From a checkpoint of a small mixture-of-experts model trained on Wikipedia.
Size: 9 layers, width 256, vocabulary 16384, 42.8M parameters.
Below are experts of layer 5 (counted from 0) of a mixture-of-experts language model. Rows are named router (the router's row for the expert), gate (a neuron's input weights, with its number), up (a neuron's input weights, with its number) and show model dimensions 0-255. Each number is 500 + 25 x the weight over its row's rms, rounded and kept within 0 to 999. Numbers have three digits each.
Before each expert's rows: a language model's description of what the expert responds to. This comes from a sample of Wikipedia text that the model never trained on.

# expert 15
What it handles: War, her, fragments. The words War (after World), her, lead and senior, plus word-piece fragments such as ear, ast, sh inside names and titles.
router:484468479555511515477480455483500490465502467464488484526527504480506524526545549495490499443482485528467530504463501493511490458506506481510482511473519507536527571495494514536502515480494495532498456498489516514489524526464516462470517504463477500535500456482520503529499523509519470502524461513502537496533473469489530528536515481534512477501506479469481499493516563498535492504498518475491512488478535444521505481514507522517473478524514479495490508497501505492518539515487479485458540443521539483490497495506518440431487478465491490508484515499506543519499483495534475526475537491554534466498526470453450446472495517528495501494462548512489518515513504505528530513453509496522511468469476534488487495520461497515502505540511508470515485507535509487515490467544500
gate6:517506532482456487438492477493483480488534477543483501520544491446498510526485503500510521522501482491486540534528521502528463526483498494467528504498554532483529498526481509536502491491490467498545536535522503502493511518487500516518535542477512512470484492514496474508500552470489452530530492494530480485583432512483514467475486489476472553504461477480530470497473463493516509503491509493507498554506517511475506483500450513497470482511494455468513484515539482543475417474524500463533487489486471502497519507505532461484501504503487490482505527501473479543455500493507502445480482484525480480481502474471504541517501504465514441503533522490510489507528494477441479458469469494499503463490506522479487514504482482484514488473493474502480495545512521472503530508492505
up6:463463482479500545493502505534518492485510479524555487488497517488495476510500473505463474482505503492557495491520519561552522483483475511501469512509501490485494496507491541489523484541494464509487511471453502508509506507504526494526493494457451492495505502497518509509500528485516517485478501465512488519501473423511513482503507520483495550481494478494480504489449482508530480473490506500467472523485471482504468526482453466435470488531500478550510482484503541512479521467470523536518494505494552475494500495533534490496528547506475471511481464473481528514456526472491467506480515471511526539535505472527476491481523483506461501529519494523480470474564458537466502485490487508486540539479482450500453546514464470524495543463530477554499482490492473494489487492463526
gate7:552526513519527506492559446487505526502492566465487489509501508525474473511510480498484481504517520510530515503532499464492507547520516435522500515431503555489511515494465520518470479542479468502529528504477512491474491471490501503551497506505471494495502508518533450517473515512503514510512472509488502504508567490519525516515497484445471481484511508503498504559540518461510445485527488492503494514528477522498516507473461489501461528504513487506514532472528504472490535472496453485492506487506486465456454502503555487463563515491483528494497519502487505505487535506565522482504523482484532524497473514528514521528519493480495481488513457461469477464484458542482513521493495534488476536544519500486501496471544489515519514496513510484535484494515490537467534504505449
up7:486507496482488469536497458495524453500508496495484490475518454511535495509504516509519478505551498483497527474482481532517510483482518447543544483511448477501501510520517476523531514477471497537507481530473499504532508489492493471447470518518505482481532509504447492461458496570503522498559492457518536505533549465479487463509459482491509444443528450522524512469468501508486514519478458456574509493514492518505482521490505485501505477510507493490490502517534484531515482492533502498488490475476485530518512507501519518506496476552534516513520565469523508483517503504468491530454542514522512469523500509522536514485465467486511517473529519460478502462527465518510496489484512514534492470487485456505520459484490499489502483500486485541489519482463508495536553527510496
gate8:479485520525490484513489525497498501527536490516450475461468506490490510487493477549519519465449505453500493474502523524451522510537492523494488494454529480502475510518478488501547516479444524480488543481463484498462517496511505469510510520483502496472495478521468509470519459521511453499554473502453536487479491470551498512530490522486505468508509474501458532479506552532463512511476511490445508531510511498444505499510501527507478460513512462490480469483486516498474495537508463490431534522514497530486520532478504480454466477528512489483505474513538529499523571524513507544531513494496516495485476516546490498510537475489471514452505491467471536524517463513474520529489494492489503483479495484523488540502530492484526477475504508525439477457489507470517489514484469
up8:469539506513482471468482467569493485474444473485501463482526513477503526534510517492510528496468539534493520526544488479577504516485512519504471513495453538493509531539459508511481481489492529503466487513504505490486491464498502480495462509526516496519473509536522522523488476504480479549462498523506502499437516496495496507529476514525526557530517516525509524497460470538519527466509486493499504494498470487479507470491535518495502488519486518499532511496521473498513506461478533473489505481508496484442501539524492510465541528445508523490496504523460504507518540505506517468506504516499509514433521508472559510534407488476507506500475518520499487451504505475471482492451513524539494523474518544544511504463499472479521486513499515484498461526475508484474504537487484
gate9:476535475525488506470481480483514515487507523516479503542544489507474491533511536517538509507555486476566500493503480476524507489506445469488428489513464509518461487507518499436503531461491496553509503529468530498510459512523467460483492507493490481503495529478455540524486498456488478500536492481463501531506524448504474556455557521476526495547488499521503546505492477495458493453489514503516523531511519472518517497481483480474484510514510521524506478476497520490492549501509504502510524505498505505497530488491508460476468476510532488487452495521516503496528536512487489539498494449452490465476526527536525511473545519483497499533497503543508520493487508464509469512534520475547537518515499497519500505509499494484507507494484481519474522480575513500460530452491498
up9:535451476512492521504508461506524491469542515507546469513474478483449499506541487487517530474497495547515492491511449502509497461475510522487488485510480530472501510453527527541528457484519529496514468513515509503511468510495494508524514469492483493455490492485487480523512491493523500473517511538507480464481517508485472469509510560514509463496500496557493485463478487503494457513446517439464489531494501502505503516512482546491535513500503490523536509525494540500494496457492524440450510507498522526537514487491502430513504515530422472460547507497491512486531474511481530490471500538490461499499469533517479520480494463455485474445481522472543497519480463493456532517518474512468476459473493494462473519525492488497500488532488509475505484471514546498529489501506496
gate10:495481537529510479517515537475483481519509530489540465516467506535509521490482500494509484519490529493515465473510492511480497522541507472532478445548531488512469510506502507511503512456492524481540527471526477482478569516493550500484536492568478475505552434501489533509550489502535473492471481481537513505505507513520527482510497465489507507488498535454500516497523482516484524524450485489535509510497537436500486552495502506452478548505499530471493512476490457467497487527479494553518565514502492510531502491481529512517513480508447517490514491522522477493454557498509518476491535492501552517464506481512497536464515530503514512483516521525492515530534485493538494516500518482498499499523473437508489530516507457486530508496511504504503474449473515500486457500505502
up10:514522548498519459498537474526513523480505490497516466521572514485504492506480524502483462510472491501498559498472564493477488488466503491504528452514505484486535536513474488524495472488457511522477496521493476564498527489485528458482504500501496563503476511475530511484514530524536484507506481512489475487462506477503507493467512513532438494522504494518501493474484477523545478439521502504499441516499502472487482492481487474527510518500454471521527502517467483501481480552498478483473526502502461562513541492462484469460497514503503475478481458496486533532479521501518511509530498538487477519474494463504513495507521533452496498488477494517512553544457495556511518535485459466487460490496481498474508491454531535521472502496505496522528471525530517511452488490492475
gate11:532506520450463518515473521527481504502445503473552554515549499502542480518496512499525487510481520515510479503550483457487489525521459505547512512452518486433453471504542507484517457474510514532509525494553493493493534470504540493513536511552520534528563518515488541479492520538498509469475481471509507491469516509492476476478503488512459548492484499481489516476484440533448512520486504517522512476450480489492504486514483534528484464490486500518461485471462481542475513477534518526509507491495536490447499486512466517490514484485464505461482501524481464504468485489533492521508514478520517538509477509490485490484493519524514477485505508524518534512498452495517497521507517459456500503465474534524495496503496485521463482497481496527471544465488490510496468520546508
up11:531518504485510495530498485514483468492484463521455545476468512521530503514515540477514499551525493482457481482509487535494488514494543486511530479462503487510483452477520472510491488556522510506517474484496536487505474534492490490439447489443470491467533523501509527507492447524465489463511505497477473501515546505489529468542509461503509511511460501446529527485492462507493525492485482520535514492495496512499519491489455493530456525484500541509541478534525473530506480517516504475510520496492542475534497495519512509481491499500525501464473453478506530487513494496497462501526481443502537523501498528472561529508469510508535490506456528479471494530526464498509499460466529530474487512542502418515561467526513466502506493472504494488499479478492500530487504507472488
gate12:445521538476537500545488482493517474520497513527519426486504498502509556539478544496517530498512513463481481480508525517507462505463493499472511465451531454529525528519458453469484563485427506568504526461481488484492528502490479516545500519490501504468491521502506511508496468510509504517528486510485504503528536476531474471537531502493477501473518494488532468547540446461539494496478512513529515525526509490510495467480484524464475458501496512528529541499505493484560508503458500504506513492495506502511464532472538517516508519533493487491506487524559483482493486530487497489495514529464480478511476538434499528492492498515498544520491511513491514476483536503511497494531520530496497514496471487483468491499481531533472518521504483505535505505528543487517542524506495
up12:455476555474519467463502505479457490509506480421457489508523505471522503502500497535493530488468501505509506501464493503525503528484523483495474556525456469505476498477550503519507518494443518476483477498480516477524507488483475549468525498546508487488497544477505522505524504476501498472491446523478471507480494501524513525490481488507512482480496534500504487524462508487503513530486522507442490503526462530531521481521476509531472522530512480505503469455431497511503556494502536456494525522499497562477470471487472545526487473496496505514508515535495486485510494503523538505478501496546515480476488505468550543540439535470513498507493517579509467453489484501531484506499495487537489526507483513508487500518509531543523482504496514537505490533533466493490501489471494
gate13:524485495526497508507512498468498508514476486505530430495487515522511506522493494527466485494518540511539482478529497459513489523472544493495503460518505508500457529504540509494502489514453487500540531487500547500471479479497498494523508474494550499506476530533467484520516502535498495516461509507496462524481502500509500494470452515471501525500535495493558523519487470448514558477482453553501506457535504507490463540532519557552531506486530498504479439510458528534463528498514505522498534474490513487491467524472522532462515470522494469523540522463516487492508503489463488494535537465504470522531454500486473518461492497514453508437522530517520523494527477476480484488501457531510512506519527500531494476511471444496486522473489508517473498510465483496513482491479465
up13:498525416495514472515490514516482517518493490504490538482490517529458504508481491517506508507503490500492475509507492474496464509491506471482525531528482475494532447458477546502497491516520538481522515510522453514505500488478493503470504516530512481469492456506538528516510537476495477527502525535508503499522448492510464466525504495472509483505517459482487531493506534471523498523445534515549509492528442489546523523481502526493486484459487474537563537495523523478500526531472505521470525504479525490496465527517507468487489474500554523450522504485524436528532492529453499550515505496501490511486534502488493481504503506474499498517513490471521569503497467540478454474497488479537473492513508476515546472520493507511517490439534512502512514479531507447494529497463449
gate14:493500519504530517522504507483577531501533459460469517521481504478485519466469520547464528509541478506527474534486497565456502519475453519516522504551488511505507533534513507501516493489517480540485498541462511528539497478504467521530500494492475482493484534502481494502499480481489510508471539501500499513510501503491469491519513495460529528517459513487497513474482491472503501519494476463466497508528510530554505519490509473529558510495553508483503510508511481482488520482439527541497483508535490470512543520514498502474512499510471449508430479492493489508525541490502485500496527479446570539483501457512493474489474501491493470429539502524480464530499509514511536473500500490548532491491480512485457496518505452520463475535504508501496466512459516509495483467489502
up14:504497478476503502486486525500495469453484529485451443494500529448465500491464487478502523464484535493583505518470495518504498490501532495473504517484504529509491478497556470520454496494490480497506518465484500528521550524496514502523501505503494499524538438540513480509513516439501561492491481516495462455509479498466462527530520487525552496511502493511517480543492480488536498456527478504469536483501501480496484534487522504479490517469503512509476473506497522500492482475536502508481488534510488465468530458519500505457535480446504478521489494457489463486489488487552474504488463542485513514474506525515499512467472504492454511497450487502451517524499535503491524538541526522508494521502517516491530521473506485531489485513478586527468484528483500523478459507489497
gate15:444498481483503500470480486476494452529492470462508507495484478468485481497493499449464509524480519532476533473503540481503520489510536523545505503501531462486548457519474528500512504477502466496493488490466503477490507535491506505499451498515496494549510497498521475531517453477491484533527544484496502531545483441487517501535479470476508447522472522520491511484500524550506549535510535533512494507516503526450519567520532488528476511486525499511497516448469447444486495521499485510482489479508478489518493503472464460499535495504474511504489550493589445486504507499488494499493488483488533471498493482510514493490442507478542496505474540493502515554515516516484480527513481520527458454477489514516509486512508518516499487509477509503528524483510529498457471487460484
up15:490521569472519543505547497521518473496478468519525509512478518478511520494515507544496478491522494505512473547496524504528504513513487518477513517508492499478469504490510515465494472485501470469479506462525470510496561491513518494476484506500483461467504548492558526473501506464492484520527487466496532511520493544501457526549477547570530509480499488527479514484511482489532499501453479497477483498531508553491567455506489481534523481479481508522506502500518501510451471520522528492515525521532491457460526463513515507522521482516518517506462512526517512508526495505508489492490487507485503470509489491479508497460562527498475500524470557491514501504497507514497440491445503492490481544468507507510439493470549472519434514451486482509481503508459480517452511478512515
gate16:527503561535505505503460502496482482455536463497480455521498548526509524470478485506499447467483527475509503529484501484457499525491513527509483506469510522486490513472490504475520482507515493525549483505521476523507528494523520500487500529470469484488529524536527507553532444495504512519494542560489512479517502490538490476506485524472443476471472542525499473535523491503519537492534467528534497526472521546470508548522481475512494489449470497494506465518498473471479459504474501455494495501512549513525531523515437507498517490541544513508466476473522488484493487496487514499479483502525498498526507490477525483490561483517541507471507480427450501531513471487496510504519502465498459483517490489475505505484479531512502484532494434469482494476509475484508496539524507
up16:480476501542507481554536498484478492517540479486526469535494528496482501511498520557460492501501466507496497447489475512537493477502527473479553481482463564509454489465515520458516494495534482496547511525444507468480513543482545494483531476529468494504513466512512510486486475502517489470486490511503518489480464501504517511529502459455521507528439533507520476540446542527536532514497428489496518536508476537496553485458541510501530518504486481512500509527537520507500458506461507500502518512473486546475537501479542512496498494487510511502491527457472499483460505501525523501472523529476513478486532519487443535483475491494464476468488505534491492523482503478492498497513496516526508490484478501538539483534494521496510497510504499527486464476500459467500494548499474
gate17:509466516509501483519528502489450477471528500471479501486539481517498485523506525424483487504526496451508461484488459473505528511500516563533480461460510495485460474498528547499528441499532503528487540503503476523487495516512489484464504543517529471516504469507500472487519501471490487510454451510494448480518473519486481470484499516483543548508517462452493464519524480548453520533494543479526477469530515496496476475492509495488506521524488487530482526452543492513495516495494522552478528488517512524522534468518451441504527489489496530506426461507504478531496486477479488516464494499514500481483487489495539536484486472517523492468482503494473504508511480498503487442495501519482513550513520466501510462495470515503487462524540536515490483500482490515498481521501516
up17:476473490511466464551474512477507475484460527497525474516506440491465475514459482445541497537516491474537523503476478448501518491529515514463524489532511525518525507526503474506514494501507493517491530536514491495521517479521529458486492518552494500506514502481477473495454513493503495519555500479470525455512518483516546508515489509493464507555482446526469535489528510518509484465511474431498503492483482509475486512509510498489544485484541502458504518488466527440491560503503509498502457504467509522485474495497515478520547511467501532527522496479471464515528516480494486515498529520503483435479482480508505503494529548465456492489531485482463487483465530509547473539444484543497524488488502477508522502485494506506496516540491479566483494523488491499512524517506511
gate18:532480470511458497520530488563512492481507482447502488523471497517470498501505471481487497530462495470552540494506483443506522543504486505447489525509502502499533474496476479477514479453554439493467517512480548509488514504521510498506459483464514490491509507483473508452475469478541480471466542517544487497463524490482449490534486503507526488494457516505487527527501504494488491520493453511476517537510503537532472504456531529477465493491519505509536541510497492546501507544481496494458526536471486463505456502507469455487525496498507523486535483492494509500468516494499493498541484507516515505514521466444555509492513517448469537485458503458528511487514514497504470502484518522491488501479536450493504514517482485488486496499532487490555515485463463477484497549503485
up18:452502456457544520516532506539537512546518491506509504483472521502500504490476483524501526502513531542545532544526494556541530538500521494498507456529469523496470510470492497508480501518471499498494519476531483449528511479484519514501464476476509490496515505492491475528480529517503495547496514513532471507484527491469487501483459496487487500501473536503491460511533444509443538481494489536508480458533514485478504478485510493571519524518454521518479495450504515533492482527529496500506474481517512503473485520465492495500480500540474470496492571472516524502515535516487514486524489513482515510545489520483497467489474455540539493498531490512508478523518515507489512512470521475521456535487459570486514572477500490506524515509515485482487541527484524526453491476481488